Below are experts of layer 5 (counted from 0) of a mixture-of-experts language model. Rows are named gate (a neuron's input weights, with its number), up (a neuron's input weights, with its number), down (a neuron's output weights, with its number) and show model dimensions 0-127. Each number is 128 + 32 x the weight over its row's rms, rounded and kept within 0 to 255.
Before each expert's rows: "comes after" lists some tokens at least twice as common just before its tokens as in all text; "raises" lists some tokens whose logits its average output raises strongly, later layers aside. This comes from a sample of Wikipedia text that the model never trained on. Tokens count by the router's weight.

# expert 66
comes after: "\n", " Coordinates", ")", " code", " Country", " Type"
raises: " ", " The", " In", " A", " S", " T"
gate0 [113 148  99 146 126 154 135 150 163 152 127 102 108 146  99  92  83 182 173 130 125 141 149 118 100 115 142 169 133 117 110 138 135  92 165 152 150  88 117 146 103 161 120 106 166 157 106 128 124 118 159 207 127  98 226 119 140  85 155 112 170  93 138  71  83  89  93 128 129 126 174  69  81 185 134 121 106 134 144 144 120 201 126 135 160 178 100 125 147 121  92 147 179 145 101  99 156 118 117 118  76 100  84  90 153 125  74  79 118 156  98 163 125  88 100 111 122 132 130 134 146 164 103 124  49 107 135 129]
up0 [118 149 164 160 142 100 165  78 104 188  95 105 170 120 136 204 182  62  86 122 161  97 114 130 100 159 140 143 118 112 174 144 183 132 135 129  76 147 177 110 143 139 107  98 139  95 162 197 143 119 118 100 136 170 132 125  94  90 117  96 160 129 161 177 114  89 160 141 163 116  85 141 119 164 117 104 131 119 143 105 159 103 125 186 109 143 155  96 184 220 184 134 104 131  68 145 102 168 101 157 180 125 103 156  85 164 130 107  50 129 121  86  71 127 105 161 137 173 196 138 126  88 221  83 121 135 157 135]
down0 [128 111 105 175  88  93 101 102 164 136 110 100 138 166 108 158 163 164 111 101 153 135 137  74 131 116  63 117 125 177 154  83  60 149 152 146 130 130 123 126 154 151 107 111 149 168  77 150 120  90 160 152 104 131 175 146 126 174 140  76 102 114 125 144 138 162 191 134 150 120  80  71 129 175 165 140 118 155 113 114 126 149 129 132 151 139  94 197 111 156 117 115 148 123  92 161 151 135 133 198 133  91 105 122 185  84 184 136 108  94 176 153 142 130 154 163 117 168 143 164 156 118 126 154 165 134 118 146]
gate1 [167 104  98 163 100 160  76 140  95 184 152 102 100 118 169  90  66 152 137  73 213 169 122 111 145 113 162 102 146 178 110 113 144 185 155 134 155 121 111 113 174 116 133 107 143 130 114  77 175  74 167 133 177  82 176 106 139 113 167  58  93 164 173 149  98  87 205 133 161 115 115  94 172  95 126 148 126  66 119 185 129 154 112 150 121 151 142 187 169 152 158  97 141 116 144  87 143  97 193 134 154 178 144 124 138  91 110 138 121  94 143 134 147 163 138 129 144  92 132 145 119 114 136  71  75 142 151  69]
up1 [138 150 132 138 165 126 106 145 140 102 138 141 148 153 100 141 131 148 136 118 151 147  98 107 144  90 114 149 127  79 141 159 125 152  92 134 117 192 167 154 163 122 138 130 152 189 141 137  96 132 168 151 129 117 139 157 141 105  74 117 156 169  98  68 143 143  96  78  63  81 130  74 121 188  74 119 139 151 112  99 156 136 130 168 160  75 130 130 131  59  85  95 133 196 101 129 143 103 125 191  99 112  79 160 112 193 127 143 135 171 110 163 107 191 124 148 137  41 106 106  81 121 109 114 169 145  61  96]
down1 [155 124 122 156 144 117 157 171 138 117 145 130 137 161 109 106 122 121 124 183 143 135 134 198 161 102 180  97 146 120 115 118 112 106 141 125  94  96 153  49  69  70 129 150 115  93  62 104 155 107  98 135 114 122 201 100 143 118 169  61 143 152  85 152 126 112 122 215 173 137  86  62 111 107 105 151 157 154 104 103  62 175  69 116 127 100  87  76 120 139 167 128 104 126  94 126 131 136 148 123 152 124 149  86 179 147  73 121 124 115 147 156 114 111 131 115 121  41  93 121 129 102 119 168  69 131 114 114]
gate2 [139 145 164 142  80 100  98 182 133 108  87  78 123 108 156 107 141 116 114 139  73 125 141 151 115 112 143  88  81 148 142 146  82 113 123 141 178 105 171 187  87 108  98 143 122 120 121 112 150 206  94 117 114  83 125 151 124 202 128  82 143 147  83 120  78  56 118 103  94 117  95 118 120  91 174 129 119  81 134 104 128 126 197 131 215 107 158 117  52 130 108 137  82 166  92 108 145 164  48 167 104 123 125 122 151 160 135 106  97  88 157  67 133 123 141 154 102 172 151 133 133 200 181 108 172 159 140 157]
up2 [117 139 157 106 202 142 110  52 126 130 151 110 105 151  86 157 128 126 109  66 137 157 113 118 104 138  73 132 133  99 106 142 181  82 186 173  63 145  95 130 137 148 154 148 101 136 139 144  90 109 170 211  95 198  79  95 117 110  81 141 180 128 141 111 115 157 132 155 114 135 144 140 100 108 118 104 209 119 107 172 113 102  75 102 161 165  60 103 130 122 159 114 128 137 171  64 111 146 149 176 149 134  91 149 100 131 115 149 132 137 140 131 151  98 107  69 164 154 126 106 119  68  58 156  97 124 140  90]
down2 [ 83 172 164  83 129  67 121 132 121 134 120 147  96 102  86 121 135 128 110 151 121 161 114 163 118  86 127  18 180 137  87 123 107 104 141 112 167 166 123 125 157 148 141 143 171 112 127 133  85 140 129 184  89 168 168 161 117  96 113  96 124 124 161 113  95 115  82 105 142  91 144 154  73 144 128 102  91 104 112 155  84 192  76  56 164 131 143 186 144 116 111 142 195  89 152 148 151 122 128  83 119 166 115 159 119 118  99 132 108 100 120  76 178 182 127  83  90 123  91 123 155  68 140 209  89 119  96 122]
gate3 [ 81 151  65 143 167  83 135 147  61 117 127 173 121 111 129 170 130  96 109 199 142 129 164 171  97 149  93 141  91  95 207 103 126 104 124 143  82 146 120 118 143 167 116 130 109  87 137  85 136 229  40 175 164 133 106  72 143  95 175 130 147  95 153 129  92 148 128 132  98  93 174 156 135 132 136  83 117 131 142 175 113 124 209 140  87 145 129 117 155 106  98 110 119  62 105  64 111  89 127 158 134 114  54 117 181  45 125 200 102 183 191 159  95  84 117 177  78 177 120 118 124 127  68  73 227  96 128 120]
up3 [140 182  88 147 190  95  90 103 109 129 126 207  61  99 165 105 168 121 136 138 117 112 160 145 132 104 140 133  55 114  86 113 114 127  82  86 139 136 154 116 111 162 128 156 120 105 159 132 115 157  95 114 108 152 178 103 116 140 111 117 141 142 149 130 147 168  98  94 109 130 131 113 115 105 136  82 114 158 169 145 122 105 160 133 133 126 115 148 183 168  39  54 149 111 113 137 170 208 134 128 163 164 141  93 117  72 156 153 129 180 135 144  93  62 132 131 115 148 118 134  66 121 123 137 113 101 132 125]
down3 [161  91 120 102 139 147 100 143  98 136 106 119  98 166 155 153 134 148 115 151 146 115  60 144  81 134 117 101 138 194 114  89 169 121  94 146 185 141 167  81  81 123 169 112 157 129 142 139 112  48 189 113  96 127 144  72  95  86  75 136  87 177 148 111 129 169 105 113  66 105 112 139 112 108  65 129 172 106 144 168 102 146 130  98 155 176 117 108 104 147 114 163 133 103 147  85 140 137 145  53 150 147 156 171  79  86 116 167 110  73 163 133 197 123 148 119 154 162 150  74 139 150 199  65 205 124 165 130]
gate4 [186  99 152 114 165 182 125 165 123  80  96 135 113 102 163  98  94 152 138  95 168 127 126 152  83 183 145 135  60  53 200  90 152 109 154 104  92  76 139 111 124 127 101 147 176 127 145 108  75 116 179 167 153 183 146 149  85 116 150 135 153 130 164 142 186 122 141 129 121 158 123 113 140 160 157 139 135 119 116 173 144 198 120 175 133 111 121 100  59 195 124 133 142 141 219 162 126  59 129  89  97 131 105 142  81 153 138  59 220 112  80 154 113  99 107 148 162 152 128 119 147 133  83 148 114 109  88 144]
up4 [151 149 115  76 127 120 135 126 137 165 126 132 126 149 181 127 189  98 138 113  77 117 163  73 138 108  93 151 153 167 154  74  97 113 225 113 138 157 193 145  93 116 163 179 114 125 165 128 136 132 104  85  81 144 130 107 172 149 153 130  70  88 103  77 112  85 132 141  95 130 148 122 150  92 156 170 113  94  70 152 138 173 133 111  96 111 135 194 138 158 106 143 154 121  89  75 151 196 101 103 103 140 134 161 106 125 136 134  97 154 104  88 132 158 208 189 128 165 143 121 166 129 120 153 122 107  88 117]
down4 [130 110  71  98  58 141 138 143 102 127 177 141 123  93 154 116 112 135  86 170 122  87 120  99  56 152 139 153 119 101 137 145 173 125 151 118 150 119 102 183  92 110  87  70 117 143 132 122 105  98 106 110 210 126  86 120  47  98  91  57 132 149 171 127 123 109 108 117  83 139 120  99 151  65 113 117 139  89 167 135  99 109  79  82 114 159 130 211 149 156 137 145 125  91  80 182 182 127 111  99  89 123  98  84 103 113 102  93 104  89 125 124 148 142 185 167 104 106 123 166 146 127 118  98  47 158 124 158]

# expert 15
comes after: "'", " his", " with", " of", " their", " for"
raises: "s", "d", " ", "si", "so", "e"
gate0 [106 109 122  99 151 145 105 139 167 132 119 151 138 111 127  68 126 179 130 172 118 111 198 131 162 155 152 146 192 146 107 173 140 165 190 147 132 127 167 129 120  81  57 159 147 118  78 158  99 165  63 117 145  69  95 138 205 120 128 111 199  67 151 158 166 145 135 168 118 131 188 108 141 146 139 154  96 207 113 134 147 112  87  62 159 193 155 110 166  77 127  95 104 118 130 136 148 120  67 144 136 110  94 146  95  88  82 117 117 133 135 123 132 131 139 129 132 126 142 102 114 132 114 126 161  94 145 136]
up0 [ 69 176 169 137  81  56 119 140 138 143 129 120  83 126  88 172 162  92  99  99 177 140 101 155 115  89 120  67 139 149 129 127  61 132 145  79 172 110 106  96  77 115 137 158 112 105  76 113 145 105 130 108 134 150 144 116  94  97  89 120  93 165 148  83 166  80 181  62 128 194 114 128 164 135 125 126 102  88 114 120 147 146 176 185 130 177 139 169 106  83 185 126 138 138 169  90 102  86 108  70 146  89 176 161 166 145  97 167 125 130 170  88 188 153  98 101 149 148 161 135 148 122 135 120 223  98  68  92]
down0 [151 157 126  77 149  59 190 123 111 163  75 145  88 100 170  73 123 118 143 170 121  97 168  98 147 104 109 120 112  88 126  95  82 116 136 147 131 141 215 114 102 133 125  93 126  75 107 135 127 126  94 115 109 131  71 115 124  79 141 168  85 166 130  99 137  78 122 177 111 153 173 126 136 177 156 114 153 115 162 109 134 145  97  71 133 183 127 144 160 133 104 162 151 128 138 102 129 108 118  95  83 119 166 156  63 146  79 175 140 166 123 215 136 110 133  97 163 110 142 123  97  87 155  59  87  93 135 152]
gate1 [100 149 138 119 115 109 132 144 143 121 100 103 135 119 147 176 124  91 162 104 145 119 118 113 101 142 194 181 101 124 125 132 148 186 102 199 128 138 153 135 158  91 148 119 134 111 144 133 182 115 120 110 208 114 170 103 138 129 133 110 109 132 130  99 171 151 120 132 122 127 147 170  87 118 111 114  84 130  66 131 180 132  51 145  81 151 117 175  74 131 141 195 152 170  50 156  82  87  89 130  97 149  85 137 115 111  91 111  61  87 146 182  81 151 134 112 153  85 106 147 105 167 177 161 113 105 165 146]
up1 [144 140 175  55  67 120 149 138 105 191 100 131 146 165 158  82 122 106 165 153 113  79 168 109 134 137 119 140  75 179 128  95 164 134 112 121 122 107 127 175  95  94 100 154 139 122 167 150 107 124 144 115 151 149 118 192  84 133 146 110 112 123  85 107 122 135 174 125 141 135 137 101 120  94 121 171 144 102  48  87 160 121 173 138  94 170 105  74  89 149 111 124 137 175 131 104 127 140 152 125 120 170 106 131 126 137 176 155 166 124 187 183 168 148 171 223  85 136  82 153 131 159 148 133  95 112 172 126]
down1 [161 131 137 137 109 107 112 152  82 169 109 130 192 160 128 120  99 158  83 144 145 155 169 140  93 133  99 182 117 193 182 146 177 161  60 144  73 119 122 167  92 184  67 156 137 139 197 143 162 140 117  95 135 126 131 138 108  94 104 104  86 142 152 112 140 204 120  67 125 132 134 107  98 179 168 153 105 114  89 109 113 129 112 177 144 109 107 109  86 127 164 143 160 119 106 156 159 169 125 124 117 148 141 181 127 149 136 131 157 119  97  76 122 125 125 142 148 138 146 236 126 139  69 121 108 134 176 141]
gate2 [ 62 119 115 141  90 111  98  80 123 100 164 148 117 133 153 130  96 167 139  94 148 137 119 123 185 139 158 106 163 116 122 125  76 110  75  70 147 148  95 161 133 122 140 129  99 126  71 180 116 102  94  84 129 117 139 119 166  62 135 116 114 130 204 141 128  86 132  97 127 136 180  89 155  96 108  47 115 137  86 113 132  84  72 179 219 136 152 133 202 117 106 159  92 111 147  89 190 120  89 128 127 164  92 117 110 107 127 173 138  81 152 142 120 118 109 106 155 189  81 189 118 110  73 149 148 116 103  82]
up2 [118 115 124  95 117 151 113 128 127 139 108 162 128 139 121  33 151  87  97 187  77 153 147 122  80  93 117 107  49 141 172  94 143 181 155 181  99  77 120 107 159 100 119 125 142 129 190 120 124 128 163 200 153 101  78 187  67 161 124 144 175 152  72 136 147 157 148 172 124  37 105 168 110 150 123 166 134 135 157 133  68 103 151 104 111 138 105  88  77  68 107 119 164 142 114 139  79 126 142  90 160  75 101 174 166 142 101  92 157 211  81 163 135 128 184 155 133 117 166  67 159 147 150 123 143 144 152 169]
down2 [134  99 159 171 143 125 220 144  69 100 141 144 153 115 148 134 128 184 147  96 142 128 103 157 100 110 150 136 156 117 150 100 101  40 119 118 137 120 117 134 117 148 133  59 142 110 150 125 125  67 176 148 202 121 153 147 115 114 120 134 152 147 149 134 129 129 140 130 153  99 138 157  91 132 147 128  91 186  95 135 118  89 108 182 113 137 121 147 106  81  89 113 152 105  94 104 180  77 137 152 143 156  64 134 113 106 145 124 180 123  81 140  83 104 175 117 161 122 165 187 165 152 113 166 138 111  93 138]
gate3 [173  98 159 136 112 106 135  81 130  59 171 124 132 153 137 117 125 119 186 117 132 144  84 134 136 144 153  97  93 138 211 118  97 169 151  64  91 136 118 106 153 109 191 133  99 112 105  69 153 138  68 137  55 129  97  67 157 136 109 130  90 121  57 128  82 209  82 106  82 135 135 172 118 117  88 127 127 117 111  99 135 126 109 111 132 149  60 140 179 160 117 101 123  71 166 114 136  87  93 178 116 106 136 154  84 175 165  78  59 107 102 102  81  80 158 141 152 111 143 172 149 120 168 104 223 160 106 127]
up3 [124 113 100  99 158 150 130 180 141 142  92 165 173 124 147  99 139 121 123 146 154  88 167 174 120 127 116 137 176 117  62 138 184 125 152 171 144 135 101 139  88 113 109 129  91 150 121 135 106 119 186  88 182 103 178 205 144 119 146 139 103 112 154 133 188 115 137 130 163 129  23 126 166  72 150 116 157 116 142 134 156 168 188 103 127 140 164 132 114 141 148  40 155 170 100 127 137 140 114 134  74 128 156 121 202  90  84 209 191 155 120 153 148 146 140  76 113 107  85  99  68 133 154 112 104 141 127 162]
down3 [101 158  76 107 144  69 129 196 124 115 174 182 160 188 140 192  59  97 154 142 132 138 160 121  57 134 130 183  94 132 107 149 174  90  62  59  66 114 162 164 122 139 126 116 176 133 223 139 197  80 160  85 108 104  92  95 114 104 103 140 150 150 133 169  81 150 132 120 121 106 103 111  99 110 150 136 109  85  61  77 105 141 124 114 134 102  94 184 131 138  84 126 124 193 134 136 141 160 144 125 158 147 148 141 165 159 102 109 148 160 122 187 142 180 157 126 188 110 148 128  90 148 126  81  83 132 170 143]
gate4 [101 156 174 146 111 103  86 163 160 143 154 197  58 111  99 131 147 168 137 145 124  91  98 128 116  82 107 170  98  81 124 140  60 102  98 145  95 139 203 122 130 165 148 110 117 125 192 115  84 172 116 119 146 121 118  98 155  98 156 209 136  71 169 115 139 146 153 129 145 158 175 134 101 119  94  72 155 128  98 118 113 124 142 157 154  88 102  98 158 151 140 124 118 112  90 139 110 108 163 138 152  86 100  77 140 183 163 145 106 113 175 146 117 135 117  80 143 198 150 160 168  76  78 126 165 158 131 117]
up4 [113  76 211 156 142 115 139 212 156 151 128 172  62 136 178 148 190 127 172  74 170 193 155  95 129 124 174 122 131  86 145 158 124 130 130 153 113 111 174 139 147 136 135 107 121 111 145  83  84 134 134 116 127 188  39 106 129 106 152 157 161  48 141 138 139  94 194 165 124 196 126 169 133  32 112  57 145 166 163  90 132 138 125 124 155 106 169 113  91 193 124 154 118 128  54 129  95 114 153 135 112 126 116 192 125  98 143 116 183  92 165 181 152 116 144 115 131 150 126 140 144 120  68 167 157 116 155  89]
down4 [156 114 133  94 141  92 163 142 122 162 154  93 150  93 137 144 121 132 127 130 143 132  99 117 170 167 131 129 113  49 108  81  96 218 153 132 129 130 122 111 139 196 101 138 121 150 202 212 131 102 160 107 100 152  92 122  95 143  97 163 107 138 128 113 141 113 154 141 141 120 146 103 112 114 181 109 107 138 115 164 105  96  72 131 120 113 103 115 129 124 188 139  78 169 109  98 182 118 135 163 107 148 165 105 197  82  92 107 135 115 112 139 151  99  82 125 156 137 125 195 103 177  72  95 132 108 113  94]

# expert 56
comes after: "\n", ".", " =", "==", "===", " also"
raises: " the", ",", " a", "-", " ", " to"
gate0 [ 78 137 143 126 129 153 105 110 121 195 180 147 101  75 220 109 123  99 115 121 148 126 153 108 191 141 162 124  29  73 108 163 142 117  86  94  83 175 150 105 118 187 131 157  89 148 167 137 158 118 124 130 140  88 125 131  90 143  86 160 131 147 130 151 104  73 146 151  65  84  87 125 133 132 119 111 115 105 118 107 125 138 187 135 127 141 111 100 121 104  62 177 142 155 104  81  98 120 162 155 150 144 196 165 180 157 156  86 130 176  95 128 152 138  99  50 134 154 131 174 155  94  81 152 129 161 118  65]
up0 [106 179 126 114  90 178 180 170  82 173 151 135  99 102 126 134  71  87  66 157 131 123  93  77 153 105  88 103  72 119  63 160  77 102 124 110 125 131 203 101 135 134 161 115 124 121 164 129 140 145 121 126  81  61 118 130 121 132  87 151 127 189 130 122 123 110 117 119 111 116 119  94 120 148 192 107 146  91 100 213 156  86 138 108  70 108 101 115 151 115 116 188 151  82 146 135  78 134 112 122 131 118 170 160 151 143 132 156 155 127  99 115  94 133 162  81  79 113 133 144 139  87  87 196 196 130 162  60]
down0 [ 87  79 142 189  98 169  74  96 144 179 121 145 176 127  47 122 137 175 145 137 132 156 164 147 156  89 173 117 132 112 139 162  86 163 187 198  87 146 177 117 128 127  41 112 187 223 183 133 134 167 149 158  93 109 111 189 122 100 147 167  88 145 147 167  94 158 169 107 108 183  86 162 116 115 114 107  86 104 214 131 113 119 193 108 177 119 156  94 127  91 130 131 200 140 153 129 167 131 191 111  76  80 179 103 105  93  82  94  84 145 128 185  85 153 139 164 179 142 111  38 113 150 172  91  95 177 116 133]
gate1 [ 75  38 134 151 116 138 149  76 104 142 131 138 111 161 103  87 162 114 144 160 154 100 166 114 172 119 118  85 153  87  61  88  89  97  80 209  91 151 156 100 128 181  88  61 107 158 131 156  93 145 122  79  89 118  76 130 131 104 175 154 170  79 215 125 126 216 115 110 117 102 139 127  86 103 144 171 202 195 132 142  92 126  89  54 148 112 112  88 130 143 122 159  56  71 157 163 132 146 197 206 200  79 160 128 127 119 130 150 129 144 136 164 141  88  81 125  90 114  84 161  92 114  91 164 169 103 138 130]
up1 [105  81 165 117 147 135 132 157 106 121 120 131 174 144  82 165 182  65 122 177 170 140 124 160 154 133 127 126 151 111 146 116 121 128  68 141  69 174 173  88 126 110  94  96 113 120 129 157 133  85 132 152 136 192 173 163 102  71 168 162 150 131 138 131  96 115 116 124 142 144  97 140 111 162  77  87 195 166 123 106 133 116 117  87 102 114 131 127 164 114 148  91 121 111 109  90 134  64  95 175 119 134 139 127 111 152  99  74  48  91 156 124 132 121 139 121  90 120 136 155 101  94  85  90 127 179 115 141]
down1 [158  85 101 108 118 148 106 121 136 201 141 124  71 112 132 185  95 129 155  71  97  77  91 107  93 145 151 128 189 145 112 165 151 129 199 162 172 119  87 128  82 182 163 119 155 132 168 141 137 106 139 151 138 142 128 113  97 130 154  89 159 127 135 122 144  97 152 124 122 171 167 124 141 167 122 166 207 128 130 190 169 137 128 132 121  92 120 167 164 117  53 124 127 133  93  76 119  63 133 132 222 129 146 162  71 125 143 151 139 146 111 162  96 125  84 112 180  81 149 108 176 109 110 150 146 142  66  61]
gate2 [104 129 163 179  94  76 144 191 117 125  99 150 149 167  99 139 144 110  91 106 158 166 115 129 154 171 154 121 197  95 118  98  82  85 132  93 163  86 186 141 130 131  96  74 161 139 147 172 178 152 145 101  41 134 120  90 102 152 127 148 134 129 101 154  93 119 109 112 119 135 138 120 177 150  97 102 175 122 152 152  80 146 111 132  87 118  82 111 157 112  86 103  87  94  90 122 114 131 117 146 110 116 115 111 154 100 101  65  96 142 143  85 141  96 132 121 134 128  91 151 197 100 155  99 152 205 109  56]
up2 [134 159 202 113  81  65 137 187  90 181 164 180 110 114 160  92 146 115 126 101 132 163 122 117 144 137 128 130 154  91 127 103 126 135 124 142 156  96 178 152 140  93  94  62 171 181 134 166 149 150 126 119  91 147 122 104 126 145 133 118 161 108 117 120 101 116 119 129 153  95 133 107 175 131 112  85 192  62 171 144 137 139 196 135 129 196  69 178 169 133 130 131  90  83  95 130 108 161 139 139  83 149 137 123 141 165 140  95 136 132 152 107 144 105 142  92 113 148  99 126 204 107 161 111 181 194 105  83]
down2 [113 171 180  84 133 132 113 137 129 114 104 105 111  99 109 162 119  96 117 202 107 145 114 156 136 126  56 169 120 135 119 147 104 111 135 181 176 115 134 161 175 105 160 177 134 171 154 125 159 126 126 121 105  69  92 153 115 123 123 133 129 110  74  83 140 168  58 161 104 153 109 112 142 129 175 140 138 116 120  82 148  74 133 169 129 150 102 135 147 164 134 175 111 134  97 120 129 166 108 119  92  54 181 160 158 121  90 132  86 192 134  92 119 137 144  84 119 164 141  91 138 105 101  99 104 151  99 121]
gate3 [115  35 171 177 156 159 145 180 158 181 128 146 107 114 115 172 131  71 114 162  90 137 135 144 172 150  94 126  97  96 117 142  98  93 162 103 119 161 163  75 122 129 120  78 159 121 131 122 139 138 111 168 116 161 141 151 116 120 139 177 171 170 128 166 108 133 134 156 105 193 122  52 135 223 124 138 163 156 100 164  94 123 148 143 113 121  89  66 114 105 142 172  72 104 156 118 151 140 137 112 152 132  86 168 171 123 117  99 106 131 153 132 125 128 121 144 120 123  84 110 161  95 183 135 206 141 180  70]
up3 [ 95 150 100  83 135 113 145 124 144 111 122 121 103 171 141  76 146 146  94 107 114 117 177 159 159 131 165 115 138 192 137 128 115  83  80 138 126 128  85  95 137  72  98  97 151 162 127 137 118  95 109 120  77 113  62 158 166 112 129 139 112 149  96 128 207 153 105  76 148 133 116 114 150 126 138 140 136 117 199 112 127 155 187 112  89 100 153 165 102 106 149  96 127 175 116 112  81 103 175  83 120  88 122 126 142 102  72 148 145 104 148 129 134 120 142 205 154 123  89 139 163 165 113  98 101 146 156 190]
down3 [ 96  78  78 116 123 144 149 149 130 119  85 105  78 159 152 151 172  84 159 170 132 128 151 129 178 118 138 133 163  95 107  74 127 100 132 162 193 123 138 134 164 100  94 154 119  91  97 131 112  77 164  85 197 135 144  66 116 174 169 212 118 124 186  97  77 133 129 149 148 129 133 153 136  81 103 114 146 201 122 101 191  91 128 178 136 130 113 169 180 123  78 151  63 133 103 154 135 111 149 115 116  95 110 127 102 152  99  83 132 143 119 138 120 156  56 129 109 171 111 109 121 105 171 110 115 121 136 109]
gate4 [100 149 141 125 124 166 123 120 145 116 108 114 164 121  91 106 129  98  92  39 102 112 162 121  66 142 153 142 148 146 154  93 149 114  58 163  74 116 128 121 124 111 142 125 100 102 142 138 164 141 147 215  73 133 141 150 107 128 140 118  78  89 100 144  99 151  98 117 140  92 145 131 105  89 138 102 166 164 142 171 136 114  82 121 108 147 182 134 177 118 150 110 177 120 136 113 110 131 127 150  84 124  52 164 143 120 162 113 127 110  82 156 173 131 123 149 159 170 162 148 153 179 152 114 106 129 178 165]
up4 [127 124 138  98  86 161 105 147 144 139 107 121 131 153 112 121 109 116 103 139 135  82 147 104 126  69 126 181 159 130 119 102  91 127 150 100 163 136 168 122 117 183 174  84 158  88  80  84  76 124  85 100 130  90 161  99 119 146 167 116 108  71 155 162 135  85 150 148  85 126 120 100 171 155 114 111 217  86 150 152 102 150 119 114 101 127  99 130  73  68 135 121 154 152 101 143 165  69 170 122 128 146  95 128 111  68 151 111 156 110 106 154 144  87  68 167 124 109 114  66 129 174 150 100 142 121 130 172]
down4 [ 74 119 117 102 108 146 160 194 148 111 126  83 101 129 130 134 103 148 109 162 133 102 145 107 108 138  93  82 127 151  54 131  87 106 152 109 185  93  83 178 137 123 128 152 177 134 146 174  61 163 171  55 157 156 143  88 130 186 105 129  86 144 126 137 139 104 119 157 100  93 104 109 106 112 157 145 155 149  81  95 160  76 150 147  77 166 182  94 119  87 179 195  97  90 165  84 132 140 141 175 160 164 154  83 167 100 118 149 118  95 144 150 136  90 152 160 112 109 112 134 112 126  94  83 167  79 154 157]